Experts of a small language model: 464 GELU neurons an expert.
Below are experts of layer 9 (counted from 0) of a mixture-of-experts language model. Rows are named router (the router's row for the expert), up (a neuron's input weights, with its number) and show model dimensions 512-639. Each number is 128 + 32 x the weight over its row's rms, rounded and kept within 0 to 255. Numbers have three digits each.
After each expert's rows: "gets" lists some tokens that make up at least twice as much of what it gets as of all text. This comes from a sample of Wikipedia text that the model never trained on. Tokens count by the router's weight.

# expert 0
router:158197133124144132097120103118114081082120194102095096182140141117085110156120144150134168084064126096123152151139116129170109137124107098095114135100143122184078116116152120111142126085111105102111087073156110149099172126143098122124108153152182113106084157125095152141175153163174136100162095172186127096091117142150105170135104109089087143117106165157027100137152105105115075140100
up0:151191138078089198116149066132175130123119160164164171180182165100118076137104092134126170115127095127135119158118153108144101114156066134162175111127094190164143128125138165178203178146133119169124096096122144116185175072128138134188151123133149118122180115091149088135108096214130101054127185127137122133088132169115082141158134144070146163124149139043115120153137126110147107141061
up1:089078160151054103131111127118145126130177127091132097115129090134124130127136163127119159127119145090110131129239158132108146188089172143091112172154134141171069135135135045132125064110141140125149180144144095108121125098138098128123088137070153157134079162126133165173165219093114113166146055139155129090166110107146138112102127124116160164099176105124086117122142127149128204120148
up2:105168114093128121102157135116154115130096111152121114166126114144171108145090091159097059131140095168126152151106143156081142147098115155130155067105121104147083087087177085142101096127114148181127119115127159080157110077132172131115152130084131136130049121139122122127067115152109170094151106096149114102154110146160113142118116115138110119080094092099133153183147108096156154156134
up3:096082177118096148094100114134073107136138148100124111077141164093127132135128094174142145089119122070161099139162214110130194126164118122134138141122149127057151159083096116082149107111079111049102088101136045164126137089114094087161177107126124174128131169149112209106164129182138182109103119146121126125145122197144130087134132078105078066150131137118094157104110145164133148157183
up4:162169159085071133134118104163108127074115166146163155150101139105187074132067112161176162085107127107117168123193119101153072097153132118107087168140134165136106121082136097119180154149131164098179139104135116105167193149055116125095095110103179089144141073054124069132151105123172172079195123080097123143099140167154091141110131130142115117072185076162109125173151091100163076146103
up5:133162086137110084124080153074158143124163133097116056140123103106174096108145113136086154060099132162087142123170118134096116133094103133195143111160165147081099026166150116088144162138115181140110112096155144127108136109122200062128076126098176174141143145131123163165096120100135102131195123167158125120080143132100124143101135156124116110110182204083141133156153125101145128122069
up6:160107131118156152073165093095076077115170133115069120193160133134145199133104116058119141114155115147094111151127131120129119101105137077153041168121086165115153060167156162133121149147138116156103130131159127146104144065164103123079108067117128165109150103135098125107122151127127117125104126114128152133136109099151137164120155098166190139131164118182139085143113155176116124146178
up7:141133106112129107109172171117110110087132123109103143088121076079149145098137126100135141143123126096167094161167104119068145156113158095064177111093092210131144154106180107119165196133190143138128162101146085149073083173100129110104111134152110069123198179101161139135157176174144099083120128171162127166110146107136110160124092133117137105147135159090069079137126116142162099194155
up8:157151117151164102130151123103224127070034112125142155046167090155175143113130132107085102076116101166060156165178145072126130152189132126123144097070139111111082103097149139118163138139082112105132102145091116131104182157084112112129166190155167138120125101158120116151101211153164121167108130147130104108090055096151069179097137116129072088182089102148157133149159130160145112082085
up9:103146100206068099053137113086168160166085066075088128161085157120087065132141103197172090103181202150156120166082120151137157091155080112127093152171141159157109143116090150122120154132125154143145168134126099108095092089123137114142104178169168169169107192136139144169144126127130181144179122095129120157131185151163117093187143131086170127140133108144087170152112137088143132169097
up10:188123123172084174161164182128164104174120103134153151122185144127115096105139095179101110101105120099140112132158138122087136190076162069068132163140189132155081167117113171077135146124177079148101206152115104136167131100097174156123202106128159140105172167108041162141156109091142167157120136172110108103142110143155132154151108094068074154156155184182130065152153087155129107179174
up11:149179099175136151127123056116211096095082125172157128135185183160158076152090105156114135124136148146104149145121138144127148126158116100116175119102112163169135142114053062186068147137095097111104108167151090103163140086112144084191198138140123168111113083172142072145178131162131151122128136117119119175179136119090128119135121147083129115086087141071123125132133152123143170164128
gets: "-", "–", "as", "re", "in", "al"

# expert 7
router:142169142156147188124100075086150136170163115113147109149122145092138155090088120111140070159084098098109171106087179101122115079143111146069122110156082151121137179070175171158142054181135179119127128104140145118113119109091138105181128130081132087116125153153162128119157068174131063165129110093097163160144102117103172110092117142151142076181162117121166115123112176117135117140164
up0:151088123151162093167144153131111143150154138140104122091140172093099113132112066103081115095108143196122129145168099120135130141160124117162110111115074197112142102122139137136040146161117120146088131155112090115144163178123119095172170180136155137101141119099115149127066032104149144149164080070159129101051168096140170193073096125138084137117144140110177112162112096121133170129135
up1:148167132089094061118141200068078089126139123071097121044093090205139118150182129145185104117144109066156138124169161130095151106146152110110092168121168170096101158143141114157055146077123064135112133105041137147144145110088122129122126127104148123130129133169095118027117101091134181128067082136126086140156141167142134175141165114111183099164159147130087115083133143150129146187105
up2:086134071106093151183124106110136102084136079131052119126084098178108129097181142162111076136142132100090127113093161097130100110122127159117117135177170141139161146169173144146185124100114089074156152129098136111124083112133162078129135164091087101088189116115113107134152072152080098177096135131104083136103097068117115113120109112093138149175194131084130158159113193105114092153145
up3:175135127175121131197146100128174079106136080139181115159119121104125156122134089135087101111130226149164136106122118130077108120135095073123099124117066145183075100185148105082136103077089167142103200185131114163112118075125182119115085109170142097206107102129167171142119106121098148149155121100131181153111129158142153062139105145108169115162147232116080140154143200169124191220128
up4:142079113086170074154148082149122155103185061145148154133132111124115119129101125146130103159105166126093182070117141173100152126142146116046111128126173183084101140114205143132131067164174134162092175183053098153087144140149118076138102129114131179116164114068083113102125156053192124109106196116098132112149120119104144174130158121162127102132179065049166120125133109132071091162151
up5:128082157107125148114176090144055112113121115116106123102109101082157188025126100127134140152149136145130088068144187059104129126178055120127160094162108122160173179105102138085072113096117087120171112116095153101129162143113174157150131108132148133096148153161136099131136134069122159178148177083118096155160211153124103083150161184128153113135142129190150160126129139073113124147137
up6:131181088103106128163131093103089153167140125130145161125181111167103119117142114140107123116144109111159150106104143117142174173108152056107046103140110140066076123108127079090118082151154185135148178143111126145140095192136057086164160086134122104152111100216137152124123188102158089234101117082135147111194136086154125182086128115082112126150156137146145173073175121123099155120108
up7:131165144088118060171080205151147084134117108098112144130147121120153096136114144098123131108104110120090128150133173123107103117136175180100107109155133111146129129156219149170049096178131102117116132110125112186124160149074178134154159153127097169133085114101130130159069160150121132167109096147051122137181108122130107080111121134140131127074089075126152116112091068120076121142129
up8:088157114091072174115128120173151134096152145130194081126196153091187151149120157104134149063116123084152122137192205152133165168171182128094067115041109132139077070178113118163099172111159150117139147156135102125158077150150108117158123073105108122127108104123153108112071126098180118126156215129093159120101149175126167087149078104137097123181177070149108186113102162084137123075144
up9:109136072097149166086137112062163090118154124107099169125136174128112183129133158132098138112129162120113096112064181102176127168111156152129192160127102117138166116082134159155091099151152071132166168110115140155159086079161109071106087093095174132126093048118105101090175147160148102115122156116162123144105074139129140120107165094174134116133145131088130170099176138124125139142155
up10:105146138129077150109148140149099093125183110142100189102135138098109151117121107141095149151120132137169147129124123136148138112119090104179146112091127147188065113178095138137145149190104111178116144119146185054139132136103183088121130176135081081099146165112168108102113156073121137125173134088167084111120160108103089160128120119120158089182129167082182099195113094103123175152157
up11:117150168124112159147130077074108165152118113085135102112077093059186098119119140171147127017152118132198166136080087197124054067117097140100139056114107193190122138145102094149128117162205145140112114077144131075076185112139107156141164145183140155168095175158084151065100176077168113072116186090125136066155081150150096172112148141101113147158132145154091098085116098133149077106068
gets: "| ", "\n", "\n\n", "- ", "'", "\""

# expert 4
router:112141137132126114229182166140105128184111135131121095101145081178098089107171102096086054124109139160149114181152114122162141141137136165144114152160075156140209120127082134195132157099103131109119163126141091185154102086162040103090121059147166151129119081122125113139085144139116135210168132089179079165144167135155119137147139119150103158125122178188152148143135087156135196091158
up0:143140063089086123189189110062131132156167135082145128123145149129118090123171151056126139138093137123076145158117155162118107151091114100078174115129159097121121125165155142169138114166049106137120151142113090086150048155163121146142050118059160094167110085128164130148178122147081066157138138088089161065090144136138116124136165103203129138097138159112092080107172145149174085076082
up1:139157108104101153092141129151133145145119144132146119177160142126129133159136103116116159143066122125151111146084211120132144158139079103098154181069091075117197123079123138145106178128104179120129124139124124147068178140173081139201092111133114135104106086133122140121156158065056144169098142110113134104111120177109163122103185093105145131140147062142105114121110164142096136087071
up2:139111154131103093071159106197098180119103114157103157163103177129171145129156146120125097111130122177072178164122154117053132109085110171165164120135150138123101139164107124094109056125145114144181135120197113096072125099176141133145134071148172184129142151166166125073142113101105146139085135162139167157123140138135115142170093129165112134081135139103128150143128151158161156159184
up3:193091138161164109149118156143140132103131137112124102136133124112117202106120052218100043118129163078176141072143064068148120126129100100059124101122127102140143144134079123129111147028141164150181115205128152145168120141085122135134137132129167135075142148099107089094128109167123129151111176116129100146155054159162058120151130178140142113141046086147165142129115131101189123091139
up4:136129142166147125228123097151077134112115132127059144105138085107225139102117126142130105098087108136126137141145151117154185077151147099135091161127120212098152113127096114100140158172106150089100154101167126074161156148102141147089144159112170140099125184121169076113119109214157125121134135159112161126120121133093191107121184100106142146093139145135206110114083168135106134143095
up5:124153112183152125139135157117175132094195115183144093135071107164118114141161120112155100049177179098069158081143096074110120099135194091098104131120114122072125118119102141139129104123107165137127168113143097166075044176097153123098090092149134094080129138165108139114089126124163108181130164142101124130128093167148130159159091173118121187139153148101127107096149197134136152083118
up6:085143105081156072151104112101138122135106150125133083117201136095141144156181087135117131159088133132173130128108165105133094160135099125095138140088098134180152135167096129100105134174113141177121138091161086147189134083040097111161169092093174145098153145084166137138130131119166170138147206093060127185080175073119086108155144088121182129180133165098139106133131110099100125146117
up7:099115115107109171120183139081155135156138081120082088121108076106184171133147122155085175134091140012136154114185096142098076145087179165092153109080139095115173158133080108205117149128132140130160090065189107148119089087103179113147105132158113098123114133108132176101117137125146132121081095169093140074095136128171110154113166165130163146126145185134126089182118074094160116094138
up8:095127108107097159144154099173111112149136125091129097129148182142108127154115156165107048171164140200086143163132178128148157150096159128104150133097084151131161124074068102101125172127101140123201143097120176129121174119139104122195198097156122115106084122165134122087135154215089132073137126144108129151126132121104127067152183115123113129060162103115162068165191153161136091099124
up9:131124177103129131116092089102110169162113140081110150107127118170133106100126104126116139107174112135115101116103152136139113119170151109171073103153107198148133115115104082098078091102103119083135126168134141176164101119155171123125132153175126058140102116113146118142152148204135040154137139064095172104072168135114135118186081147127119115154083094132097090164154104159130090144101
up10:145128146110151125116129167078138131124133138148132030166100142121087163132146145138131130124186230142099125107124127119141089198138148080190120062121144138157109152143049079207104111073058110118127169174163093063156151140179086211105125159084146072023173093141175139142112151166147099186121085148145148096118175078056140109106149153126071101145102101125132144132079199127138140087094
up11:112164131130099130114128143129128116171152183160133142120084182083105147139107176088136100133092140144105098144131183114208048118144118166153149121159149117071158114146166114148017149153175105139154086147137159150114143078137137139098127138112129115188090123157101151140123135129120132169112160052086169129110108055109176097105126101152137147151153136099146137172110067117137088080125
gets: ".", "| ", "|", ")", "ch", "ad"

# expert 2
router:149117133139095097151103143115075157144149129130171129149106164154170119183145074186137130144137070074131136162211131115164114130120125128127116100130141096102031125144101112141100112104111136101116127110174255129151142107086140124125142108124094113122100182091095121151138134128164085153088107141101173090131165130139114151116209091130196142049144077169059156131081143148111146211171
up0:149108118125138140142085135131139171148136136149132075151156135141164105127141162115086124182112110101098091158222141182118068105168193142081146095119140132100128195072135108144129157135104120136145110074173132078175209126136184140130162128137079144112075150158136142157097141112128163174159109196137125155164068117172098149138123193133126170094103131182103194118089082133134129149115
up1:126157178111084087088190141090134122155130159101107111156122143163184143116119154113161126079111162095144201181121122158113146154095101134171131180147157099168113130107164183172136155151065182193149114080142141142125116112140163192197116128151101154150139109158109133130119114081034130153127165123094152090060107177101148153155099113122128127155122136115170170131159105109178142149145
up2:179082094203108119162175203100163110194173097167160140128146149142152129156095157057140162147147121127141105228082163126092134078089123127064160182161122140140176094085126142130130166087133140150125193116094163127147065090118144112086098170131111119136190160188135061110126101147137149136085139120169146142178080154151149118073095147175140107090148154110102184134142120169123111097095
up3:143134065109141119186093141114114141049124141111120068197133138106139119092144039121066096136188120095120115156122148152166158135159088142128135106170084162105179152089138028127117150102111151151136115060133201102187146080094087190149135100158169178110123153101138093113145135135147134158123163147065094143190087052142195154129155107170105123154108090178119159114160127121146116160167
up4:127104148149168108153145101115101132134152130167172123076119104126107110098084137133127111084146148113145097125104116093125156085131101188095133153150159154150181152060085085099148123155168088110099119112107127154150123145129111147154121125164103104111138162150111129134184141118212173121141171089099155175195126125076091157128147131144125092090152108133162176114168092154087129156138
up5:120128149083093169127222130065147103095114146115109122129100096139134141212143132204167163090130134127158084134114117094164121140116140141096150065125114089157137160091091147204123142141068109108125106132113121083109159104100075100127116136117127138155100143162150127087090063156139145138147128077089121132132139058082130160097142212085138111135130144149102178118141124058075161153133
up6:182088106111161064099119127133083091088162125139123141182156145121156166120064132112062158155108128115131125141184124156093109116150116157150109161137164144113130163143137159117163167124144110134151110138178134165139124133178127166146131160143133129207140175134163140170173119153091156062123119049128113062158141164139099080043180084157132105158153179152157185082141158136152121130122
up7:086121131148143124154129096187162147140129050101134125092097100136133118133078150129083179121099124120113168094138114129149131138114117135139154137102124129138127121119077115092163124121127180075108117079112171155123164130140184152115107122114097149062073145139118106137167114135166117119110164122193151166131161104106100119110111103170148162185115072106118150108124145140123130142234
up8:136106170137081156216111117055158141117112090162147128144107158108108105125171121151096079123103110169213098116155105041139189130196173127090187130154167154143046108096163089067152118118126085107119131165072112115130135130102165193109103115166116120113123136066124141125168156096173104165149159078141103144136045097095170106101115171089100135104177120125153069118104130123106163140110
up9:139148127137153157118136141140090165159136133131145141159124141086070134163164102135147114160099107178090134131171167150140104093185133110140149085092172086112056132130131087181123090155120141112123186124149186185129107144112074097066202102134061066077149134140141107137146130097130137112151103061148094139116098165163100162108116113140145123143175168058149199169116190120074149101094
up10:120174125205132109094169094123107138220127102091088097208121099109156127162120122136152137134082159125087110169131100102146206144129182138129122131146127173107141134106181149134145124129162135135180119114086130099167122121138197152144139141135097093118100238131128146141129155076128138165159123097082153137133156180114099155139127130099109116150133161147168151156087110103102083167112
up11:103153165141055143119143155141083116155088097095145133197138114159210104131144197166130162154100163147114153185189163160038138145066123086133198126212119139132121112169099125110159113108141143151079127161150116135206070141100127181117095087113112090062100134097099141125112112133114101105114185124150117137132114194151119155137131117146107143138135056090114127162123128118138055169156
gets: "201", "200", "1", "2", "3", "202"

# expert 1
router:077104151067159118149109161154113124158082155131096124103073113155069085169144191119104195197125157128070095131186242117163107134122153116131169113095136148105096102154090138143120159148115163167116176208110081122135151166120128153087077136125149095141172140177187095114106125142191121104127167159086151137151077139219125123108138144153120094202112117138063117120145160095143133163133
up0:131143094147118125100188219163189136110128115121144105103090098174087082168142077115124120121149122111147130142141175134122184139071142129097081170088135167180138101108126162146124063097139091158141101109211119183119139181097127130137084095096102134116143133156133137093121097148087111121106157148104152045074090088103134149115121136177146165082135106096109052130074138066123194102097
up1:070085147184130072139112116160184133072090130053099156114134107035133149165094156073079108124082121120150197164139109171107139136110142105125139140131169141130074103135109124106165103136115133114105135131110123161111115098122177164134173071151105084088112136057088098068127098144109177174118051106138140095157135085183133154175121162114124092183095121165073108118154121121156145126054
up2:152048139094183089091159119153098111099142157073129175087069099117174107136131146168052127087155102130148046113136131087130167176103122160139103088107124165134110120116152116169127087037146133104126130147141098155153122146087072100141097149098139163124063139152176132114135127124148117137149112087176233153105115115145160102155124173142157155070151117100130112125084117148125167206089
up3:165137173126135098166133211129086132111142134188130177090158161131119153094213196160141160099222164151119135139131084123157137156129109123141162087137086138154113084050143124156155074078114136157138197166091100037097123093103109157149125186090111118178178154131113097095147173122186135162126086099165157158141070108087118170139081149137148131117095129156162114144077144099134117134134
up4:169121150142152084121201109113132121119101104111138139144127149084057131062055152165157158112145110073103094145105153147131124117184159131173155124138131123107084112161108179143109089125137138164046152177125154114042120108183117163131119094122131145136129113079167144063101098160125144086146152095127151077132205132100095113129133134158171136142160156171129159155122147112081102150173
up5:167105135077131151105138116131152085165121123119104117163095210146163142183131069133159087125153068129093130206044149177102111115087126107133162193161088112148120104146150167150191192169162084133152110111153096204192154135163140153124148194097164165100123115165204085051160130078128110109147150111068134129155143195136124081140068163135170124111154188072102083087162123080149111146199
up6:135123143151090128133115101093073136101120086104112092096103111060163111094111098142030121150124166117130075109109140103124134130114090089163132130085209173138165157149131123110063114188111045091085049186112127122175139177112102175142153111108096093186152148146142092102151135122152086139066204174142124096074114102144114143177076118118132070160118129116167130145087085091083099156174
up7:150206114062110161151154127138139100101160125119063142083122089102091123177161169149167127124123106171167143088104156137125145185146179187132108176131127179140127100135106155080103126132108153176129129131120105124091131140144121138142151185184109163116123088130079096144152082185041165121116141111172112133128107079132148089085107110170128121140160151176161131128178171115146082116109
up8:109127118166098154161166186197103146129150154103072129133146136056146147145082185133107153129155097124125133125063138097104149190116184061175164148123124122121145069120098132110096103109161157105105154082146186138165106162088115150150149135146188147118203079110163101104172136120154121129086112136100170082109099093109118178164190124147109146126150087091073083111169157127098113121128
up9:135154104093120083115134098169129125140133094073124138099117118140096148179144172095138115133067146196101111127132146084150155165155147135121155157104138106083114098140104124158206101079130105141098173145116080126127107125150138098123087111140169163106168138143138136132159095132157166170177123075135111116166161121129121122125123159147137113125105126119130165145123142096164121085104
up10:137154142087147107116109140100117181137161149156075109140099140122100113102099113110134084147105078087101101128120145148105087161148072090200134131151152148164177123156118108139128111094154164109143135172151138133105105166109116164053094128088117160127174146122160146169154100107075170187108151104116093140115174135147134065127101156158123119159145141092121207121085112142105105101150
up11:160124161072188137126139108121123151104126126125112130145098087113098165138148156098122159122140116103141112102151123115191110128129083167082121177098102210136101157127078147120110174114109104112122160138067114182136077127155120087129167173145113138132082069189081116106077179082162184089114138137097092165107151117160109120138098078163121091168097081102142126134127139032154163173129
gets: "the ", "of ", "- ", ": ", "for ", "–"

# expert 8
router:078119117126105191174110159160143133137138182156125145135116125101147094109141081086076127109184161125186094105049107106091053152150119134142086138147130165139167206163117117102100149082147057148110140157148144139108132116102113136159085169135134184077095146138121144104195143112127134069112116139102081145170153143118106113187124136085112138162136187128134125104118105143141113102078
up0:119075102069093109159117196106114170107088156106121078099139130067141137126118107128075162125114134101146108084128073110123144086075099128116110100166093121116183175159097129069067104129156143152130112103151136118169062146145149144130153187123087104125159161095092095167147123082086162098144168136068106151101125105104130138160136118107117113118171139137155156140106053157080101123121
up1:087134143109113101145183157119066098181098119131107112109155138131131160126098078152114138080072109161171159130099151113086141137140147137123104228103171137164203120133122148136092164128155122142086107145109133155101107115135154165108148091190170119115127135123116124093092145181133116114067154108155144094090127112128100166143146081082166130200150172108101150131149118099125124110211
up2:114168094156077068152114144218191167099140140154109124105163094179142082183138143175112115148097130131111098105126110148111096105179098168088180187155204132115062090150145143120107166092141157123160111122144073151172120147165157102123100085236099144120131136177173134119100098132191119131176121148115126146173114053140177161136075082118156113066161117136085166115151143133213108112158
up3:152124132103134136148129080082121094158187164084142169161082100140136114121127122109101091129154127163111153130156138204146153172093088110089104129137146112103169096066137123138131169106129138089107099156121118130130156172117127183084105130180127120080150139122084151225141162064161117150157194106114093128099089104114150107139035129099169174197086084145119171132151135134149168096136
up4:159118110096155175182086171163131154153089157100133150087103085165163180118123150125150144155106140203152090145122107111132110172175127118072138109171129147117115105194092137110066074117177074126173123131101116132178178099162098177066132178142132153147130144196102156174076136098116162133123173121123126096195141134140182126060145138160131103130137110102165170096094117167107137167145
up5:130122143106136092150139134140149180191104142080199127125107172120110097096129090092136142158158173130110122144149197169086128097127100165118147147120055153149178147168145166115108184146156140059097159130092157165123177124105133085135118161107146090144122154092038203104163161107088144095147115139154148196112173153194136116108162156093112046131170120100126198074114103124154099151117
up6:137123142185184132140105110115190116116159132139079109175146168180043080176092166098155089056101136119116121112146159144121177162104141082116115155195197095163142137127110133131103135132167107151165118173095151141148126100154151131155124121104125132150126096102150137099164170162171162148165105145186178107075138171074135112103125066127158125108125121103147099136200090134092104169158
up7:115132179131125124076104160188147124140108130139147107079200151118126103148185093158138086140146116109100149103097132211129127124156129144121131107143182167159102117188093062137125112119112124076146131084145137112112143174120114123156120114110141105133143131134103111224110077060123123125104183079119106101139114180139107143140064184122159109069086156114135125123144116226142114120052
up8:134119129196136136084164077128089136121127142153110135137091178122079151120123095140114152169070116182100093185098175078135096105128102095163113097165121197107056129086071163176098166156153058119122100093137091115112155154057106102163128118152154104072130081174052107191134108115113093106117147154131116123121158089157171081084099108140123116166157146085112191166097139165142150085086
up9:104137108138172133123135094117115120040172151115117118096141189100065095119121128147137083124119121149126166079112151148187178167068120124076086063121098173135123134117144175124126116075166135129058086103197140114091113108169199131036096189102113158131112094081095097099130115055076137144052112080136109149126148091093128163118087101090126107139157094085183122113143115144205143146141
up10:161124106170169086151114112121135080099084106104102114126078169105120129152183076175164169069074121103172122158150105188119147152112084197117130136155128122103114117197098128187130109092097204138129180089156131085107101067124146104117085124095087121173172138108076131105100103127147164091138118165127189145135111113086079125108155134178093128130142109105181075180045105113115179181095
up11:090079118096147122144095097123139104141157125113149168167146124149151138119077194136073105155126127190119123121162113141153095103072107173170142082106123155142108101138114114127127127176148133135140097079131118083092121171154104141109108126153046080136089177128114182089159139159090127100130107129105130178126121075166108162111145122122158112141070107109126077095153196089066107110201
gets: "s ", "ing ", "ed ", "es ", "on ", "ation "

# expert 5
router:126132144175111182100109110157151120093105112192163145087136165132124119093126148144104139130198141089114154107064157205129108159143137206147129117101203170181173128135111147098176149124145125180152151097115160150198159133114156121096135052112154091175142120085082164123163106126137150154153135099125171117106089179140072153077114135154118142110119159130154133115135068081161156137119
up0:105130136109145024125152097098134118123147118135132121149096145065091126127130118069045149128145079108128168141109144144109108125166060123166081149133104099122125183108141164108183188111123125139163130112086122145100152142175185098072090185130100155075149131162162080082192105148139152130101107093071182139131094096204173089138126116137176168163144123142123088142094147131113146107183
up1:143139176132118136093174187105189089140168116155148163061150122056083169138068180175109142158119134166167137180142103100145152119108139103103144170173160134164130105153141124125167120175159127175168185140141153144153111103100149082086104132144103124096124120043107176095125140120123168108133132121155120132136165150120106184197182133096182055102170190102125133146143161109081120126150
up2:146133136138090130048165092133148113108118091145236100088159096147061128143087106170181145104165123151137156159087131110131102158119121180148120118136110173120113180104157121138070135106093198170110076102127074130137066084177145127111162037121127128091100091164134157128145101185152138105095117082139120131151138106164061165108119146161166197083062119129199119090114109129143089140177
up3:144095053133078109111095084126109116136122159064163090135161144082118134129129077124136122189140109152115160153111137081191117139125049186071116104151076157135116219086154088084165108090130129092085164115133068138170138153106048129130147165104138181163133103156099125132110111158107096101151146125109123124135161109071186131176138079073110113111084127085098181109149185130102113090148
up4:168128161156027157080109162134081162153159091170107171127208108121114114100115164142062136080072133054173135140158118150099113157132155144214167122182143173079148090117158155117069158137093124129083109108149145104148139105125139188140152162105118176125129123174091165132142099164131136128145142092191184131132089178085140103124100136162133118018146093136109107128179088124142163094085
up5:103161145121122098123189135161158147089058081119146107125123114105136132176087047156106127116160125100147092117111090122118111062106156154174085098133159121060107102113141102126095161122037136096077167153152128163152120141090127110154140159068095105079100139172075118142128125071158189124120191154142097124068105190134114076103113138089107121154107122090131072103170169118067209160061
up6:146119117077139136126150145137106086073098081178065093103099057036115143105126198108058125166148128124100163133113155147109126102186087128149223094143150147117133091082078153193139179118146142136168106140082068159151051139132174150139175110195090150132151124105128140159148163122111153148093124078172101197054134141132097156145107085171134118054136087183100122102083121153136143124130
up7:127160102117206111119135092118151060099083048164113129054146075151012105117163121194188141108140085167164189112100096127151135048123125088200164119154106124130106142134210153144133151172119123174116133088112062118054169113165122127147129126097139088093121099127155163110095128129195105116116202093140090156116117105165112130088146167101137148126163154114082121183153080136141096084130
up8:148148092126112170149109100151120133117114112159149138146077162127169094100101136122079127086146174104162157104148098078152086116132156110150178103115062114140144117167122105169145157123109115109137075159113096143172157109078159122083191106142155094095140119135126147172105095123116113134172091079138168100165112125138070124156167144111142082151156160144110170199109051171145109038072
up9:079136130105122147204163152108051169154137147079140100049102154147087049076104066146135168138124173163103103097138164078075131105129161129125117150067062116115112110091168121083117141124155194165036160128203148151180124168119119116108179142078130114126140120198182060122161156193181129108111207104115099109052105186154095169076113136123157139204097116130133071152107081141109135139152
up10:123150141147094107106085144132073093111125135121153140097160088069085169106133149076102227112152112138105117139099143142133123095176099091060076135132168156153135101166170174163155165115097157175162063114143110155145170138171143128152167165143089129132149160127132134069115110149140153101192086142173127122130144211087125079138201087136139113119129140181151124079147144120145135132124
up11:156140158082121099111098139155135153162128191079137116143180098165191131136079103127143056081148146167136107158114118111117186135115119121068119114112171109167158109136111053134111148144120085169115146176097159162058044144137121087150074136121128130092162173153177146190066174155148135107112144167128124143130144116147078082164104156142109135100159146128099122054180149146141122133135
gets: ", ", "and ", "in ", "to ", "(", "a "

# expert 11
router:152153080152141080118164166065148154102153066084126133121175128105138150091146096165163164122197069141124123100092112058155168140126094118207141134109122094127136115113106170057097118127131104127113118174117153084127147130113205109132238078097132130077132066125118102180154191141072129162177094077159056119148180110134116222127095063151123105158110116113181116114181135090111159102127
up0:100113176091144179161153079141125109110159093075166174175094151135144152138134117139111147066125098086146170164117159022163134064108149134123090070169089094081109062167169132145139135098138094126134119106176142166131180120111160119137089098151127127090137062109135194140109141091116144157109094145151136094107094138113111121103137130142158182107132124116098133105189164208087168153142
up1:101109147090142141098168085123084157142137136153142152111118168114127144116115142165134131147143164167141180169147104110145099079136087097114186110080140070149159122111108127119154112104157146110133089113105133122092062138158152140127167133142124156150180126120119147140177121087220122110117152089106123102113104146119076123165078154150120113114137121113138097142151077095134149176090
up2:163162131091110160095191058173152080145111182102095162103157182105161126100082104126105153068173109188063116113092148118177119087181146159118148151131146124144109110085126134098067121087110140152162159079130197200105143130181194129086171161168147143109093133135132123159053081146109093171122113091171150108121145160145106066105155125148085100120124112110143088092181151113112174136067
up3:124091090088108151141151157131122113106100135129172136079110128096163078148152122147145074132120067152145100159169110150156078119116133123077129153142126186080121083143183128087172136152139122134088158113161105130073145117105148153158152158122141086139179169112134136109188150200124124142193099054095083065062120150123087172152127113122148123166111152130128074162189161182136108068163
up4:188114098119111135145151092088149165106142120098096150149121098128128155144116104155113116056139113089139145148111171065118121088114153163135151110068151154121127176142139108095101157108136179142188154130164171150162125124084180137078206095169127179085063100131189119165113152112170178103149181143106058096147117090082181074147118084119085099105127204103141099153148118045150113065104
up5:132119132128116121140166111086137120127147142161127130126111146129071130155147073095112120091088088154184095100146154158134137108152117112224103146114141143133051093101139133169140141181086050120134167137097185092087093112148138051137073177085084134176084088069122136101110152133117202173129184131203088110123207131103083143186104099092154142101077134065144158155162146121137083120149
up6:132143164110087133055162117152137067156075145055146115197114096127154157104121122124127118115108066145134105135053131100157162097117137116093136139116140156100154085057084121117111160092116111083108098154107152108147163154142151146151103106135174106115085127160136133134131137161130118185101170084111053095161149166128181166164193111141109103209176159137155093150195189082096189093134
up7:199051105188098100111132148108204183152167108062096102122150146112165179093083171094190134102118203101072106128106135103191116166124133133127166091095115155109165134104074118151095147162139132079152076099167115144105146093157118159143150122097148123117141152125096167062185117192135127196131162156079137159123097076112131142137100128210162094072146124156107146099161132117133095126152
up8:151066117106101165129148150111133173162119086170149173210115162073095143121152102134119175126078106095115106138100164110109106127117141128133138115129101106058127126129107147099179091121120117115071133110134156083123119124147133156194106072117135101087114118118091108147157134126091105151143165096110151178117149148132066134153102121119106116186105133139199138124111132147169084195175
up9:127059135032116104171094176136134153185126141141099094136123138125102091118095124184163135103142113103086083138142139130121129125117109095102123140116098133065114128140125059167141153130190144124131153151127091112098121094099191161130124107081173081115151118136085141154096174179150125147095107097145105142128229140200115155113085129148154149031083153148082188110068158106145120082109
up10:152126129113120071144146102162126138125128055114169136150136113111114089103123130136151105076100110128134138136140151077115186162132134133138098138065100155176181119202093067125121096056173115171164164161087159169139092098082158143128145090201154153149106136078120139177088169166056153120204139162166121141133061052175061125169135107093142111088143100115109109134087110111134102129103
up11:132113116111113144072155145105163155154161084105139101193111112088116166140081128135156163083160138078126146119151104107139132081083094162124078120150154107184145127155179134110134081131177094124090212131167147110142053141085172119185129181124145190138143119098126075157173160162111121152098080127137133121107152139165075161131124155113134106109109143111122155168133135153101078078144
gets: ". ", " ", "that ", ".", "which ", "|"